Experts of a small language model.
Size: width 256, vocabulary 32768.
Below are experts of layer 6 (counted from 0) of a mixture-of-experts language model. Rows are named router (the router's row for the expert), gate (a neuron's input weights, with its number), up (a neuron's input weights, with its number) and show model dimensions 0-255. Each number is 500 + 40 x the weight over its row's rms, rounded and kept within 0 to 999. Numbers have three digits each.
Before each expert's rows: a language model's description of what the expert responds to. This comes from a sample of Wikipedia text that the model never trained on.

# expert 7
It responds to: Single capital letters and first pieces of names, mostly in sports tables and lists, e.g. Y(uma), P(jaca), Mik(i), plus it and It.
router:519500492505451604533506413452456461520449504464520505529523495507516498554541438544486563481496551441522436474480455499413499526451490487544469487493548443540498560472476471473495488517446469458534480587519480490456531489528525523522544454540540478534528501494473481473429453499576475516520522493515478519509467503537525522454435528511566505508453474473521439395501552486417483588494471536537459470449527594573580467526405491469465490526503525561516532470512535450432527558449550494492569511472526576535451449412505498482450476488484471495551510512529525487527493452575495510480514463506494458474501540502498536529612494460456462480567507466534494572512434443440538528562519459464483535483504568510497491457518496511361470517513473515508559508526510491545540469516420
gate1:456482503407538493480488482491472588472521535476484525487520541490552575535469506448536526452571472495534563537501515505480520480579493430493512549470536516523514454491422493539496447449546495445473553458441463487444520572504543491524539490503493455537529526425497497472489559438463493503550488485474444491455512439508492416514499462495451489510489519535482501497468415518487477478546478466500489530592456486489487475488480413460519481515489513580450520523546457504487512418579555529493460450459507432533524537456474503460504546489516503486423505505483547448534525482452581533523595539510476549517487545447488484472420559508520461528400402468448504501540469438462474421560496493428512493552547405501433456516488486522476541452569466446554534429495521539449491543513503
up1:458563506448475427505497504462496469507446381503460534521537501482533430538464477551543476498574461522521543447557504428553421533486518442534478544496459494435459527501459528541483555438517508435508430515557451521472554462484476475490546533520427433527521509517550462469510509570506524506577499548460511436547445532540494548466480503446470549501551495535587506495461432463518463485480517543484481522454526480490468542564478511452492500462540480591541559506488499546483530506582463485556545510543455393528503468568476483479476516522559534523492510441451476550466544529536541506483510508556491440471545511465538568510545550501538403541538480503512483567460540515525536513592504407448529489465518529451493491501498485473448458556492526551575552474531464505476509510483445
gate2:492487477471458534508429523505499473585515515485464606507507517515529495483478500478531492509510579396528449566474489508483535501501446537598537501595503462509526491560503501497471579498572394489476544467510510494525502511509523497461521496498462470442484553377505497501590535475493441473533549524501489532466430518421472534545528496469496440514498483522542444476493521461486508522461520523532529489517594567443441513510498427467529475437453528490501545497501466522532548435552505486571495531472458607509485438453534480525466471404429520492477438520575553462486529512503503494471392545561476527533542487536526453501505469608517453488539516483461479488466524571479522442506501454532512567535450491490559500475534518456424480492489518524473486485520552428487452507480479
up2:526516503499480470463456541458551482532508389529506433478557493406496533581482449473466553521524449445510497459491491449424546521459493515521508571537484542482521462513513448549457541567455478544537516453474536444517456489490512572507557480451509513457499483505525451572470459488591564511512541530531511519478464475500530590514555535512578471512504551459551457465449481467548510445508503503476540527487530449519449450507522592553497485562503562502514573460487453430571499445504440510501429511435532489484472531495432488535551493525499504476464551508554563511498510472499565562502525491409522438539495491504535527579467523474516454535523553528427542525573509471491569520506523513477463418477508454509601514526449491520495468490499466504433520498517507456447569529492590
gate3:492541521534457466550504417452465577563505485457465500493528415404513515489482547482527494509410499531454498522526518458512528491458555459459475484463557454498486468509523449461517500493433464517515474562416505487456464582537500510397459502447448509502475508416489436427503480521491530488577576534516442493481515534499436464483442524455534524485508543454451504525491524482444432462494514565463466427557527524461626569518507574435468488463489470491480462522507504528531474539508498488513457416495499522553511510483486492503450589499566433484509499483572509509530489475494475490507545496575574475583414445490458527584518462468498505514491505548489492544490509451502549463478532520419466500516484549516537460480484432488432509508534495570441426533506498562510529484484511
up3:501507385446507545501493469505451546532436526500459399508473506490482449541591493499426479456502495545531457422493519488484487550572516472556526483466487543452528447514508561415560463443478441486547426412473557489500511530483482552532476514504523499499506467476455504578458511470600457561484512502481515424531492512515505494473534511473504435575529523458527547514493481503480508515509478507550460473499499522520515556530550533543522475529528476489501470565384526550505458491529496552552516587492478520520577433504486504489505431466464481378526466464481499506527477521491500475470512511517484486520462545520527517504496483499478497489459464489511473515435495542496533610581450533566556525452503477498497499566422465469446554505479445460539595508466450478401579494461504
gate4:501454437571510594539446514507489461532617516566445590502546451591491499508504528460420498451483440494500480528525480496456549394487505441538468508512525519496427512478493484445473475528563484425450449506526448530492496409452501465465530486526552489498411451521446428509525507521456538512436498523515468516517494472483476532465522485551574578520440534482510508424474560511467511598511463503544549481551476503500538481474425553518464514558497553531561477515500481487498497499535511451499500448548516502490527473462510521556503467534498495524511526492465476447561484478508502466533510452506391499544484515571567440388453524476437410461540538504533474483501508464506511521515532543453525478437562462476472550484467521502443512454492534531542495464550486574478506500453523
up4:494413508529540493570513473535448431455450525541508471426542459503452498451523496534521503527511537559417459466533458500490509538420465515521462582515551500447475523510469502489540501511499472537445477499516499505466503494405560476504584428526541506443513519522513556494524463485467517534564521500539476489497547449513418478519490510434496490607469551540419552488457525534508467505496467502537464517555512445501481471470461642492476568459423548525524493481527470429464458511538487531484585487536546476522553529486535527606532508518478406531496512495515530488555472475467491478554506460491453540495529477540551549444543450508521520472470462608504502513541587512463511513540525504502541530538429513475510483492465547496476521405414451523444502492509542510460547529566502
gate5:479528517509515520433529526478380460516482521474494502430527544490433456528433517537547495494490514480553433422504569486542478558482499501470472489520501416515430534575542520441461517498473484547446477432484516397448465409489529434466511502518479515462471481529472506510492538517502561512528535497491532509526510587471544481529405497455462510508517481547527525438494511456509554524501552566546542458429494527489503439516490479545525561522521484542489578532451530502553521473489585540510497456520487409529447475482503479505615507513548463514544399489509489522557529476508536531561517525477479526483505511586473523506481508474524528513500475501546467504411528506508530435462415549472463568478616551533563542518462492514515549426475462509475551500451507565524521501501543
up5:524496499530538538541561488534532509507475519542518522600501496449495471541426444437470462582544495498487483553470478473455516498513510551497553522488527513472464464592478563476488505516483545518483516549524459551492530540501507411493524474473542496508537439547458548438630514508481487434515537446513521502446518490504452483449542468469496493483530514497484493534512515504479532540470508485513526493502545504513440505484512485511427555420508497513470569542545495526500485557489530482512516519501510573463480552511455481452431477489537450434495537444502522470451424516470440445519567509395506541473426518461513572481538470423496602529522534389515574525494456489532468520473461484443541545509522539522505507512526530509405447458432517601469571446511479530413555524414489
gate6:547494508472528515521522464465471494492504538532521504515487482606563493538493558505516505514441455476515515470453476523476474490506445502499482547499439398535495399556517479542505503530535475542556529547451402431437467501506546471486498373487530546491511485483486485520453440482524512499473484524528495488527463420486525461499477513502464457475466484471491503473577487547526486493471546590543469457511478489571462534501540542464490395489527513429529521490517529470499425504554452535510505527530564522553505462524474466472487395514461524509432453494556504520436491429532462493590515548485498469460525503515513483571542495538525532550487433386523539387479497455496467559567517473450515478507417535551489531569456449470535506563512441477476483516469560531471472523527581
up6:507431534492529505496466542488506553448514514429522539471470474541467499491535554572530465492549500537506439539539468465406563491508490507482472527440460462508540460562461437525557543552431580550516526402511530436564471553437453491460489526481473454516452546516447509474502480497500466513419548592531585510486550515451531415504442503526506422448441520413475538482529463389487479510423500503537484442482571505549466480522554495532444533485512529527541500498528468505592467549553542542585527483475465454472480545518497506462472473549508495493498406497520578470449518508542526421533522442508488456527572505439468448501464576487494506524538543508504521500472464501518459466516582467558543504482464551489521432512472511479493511513477516528493498509510455525539530533483452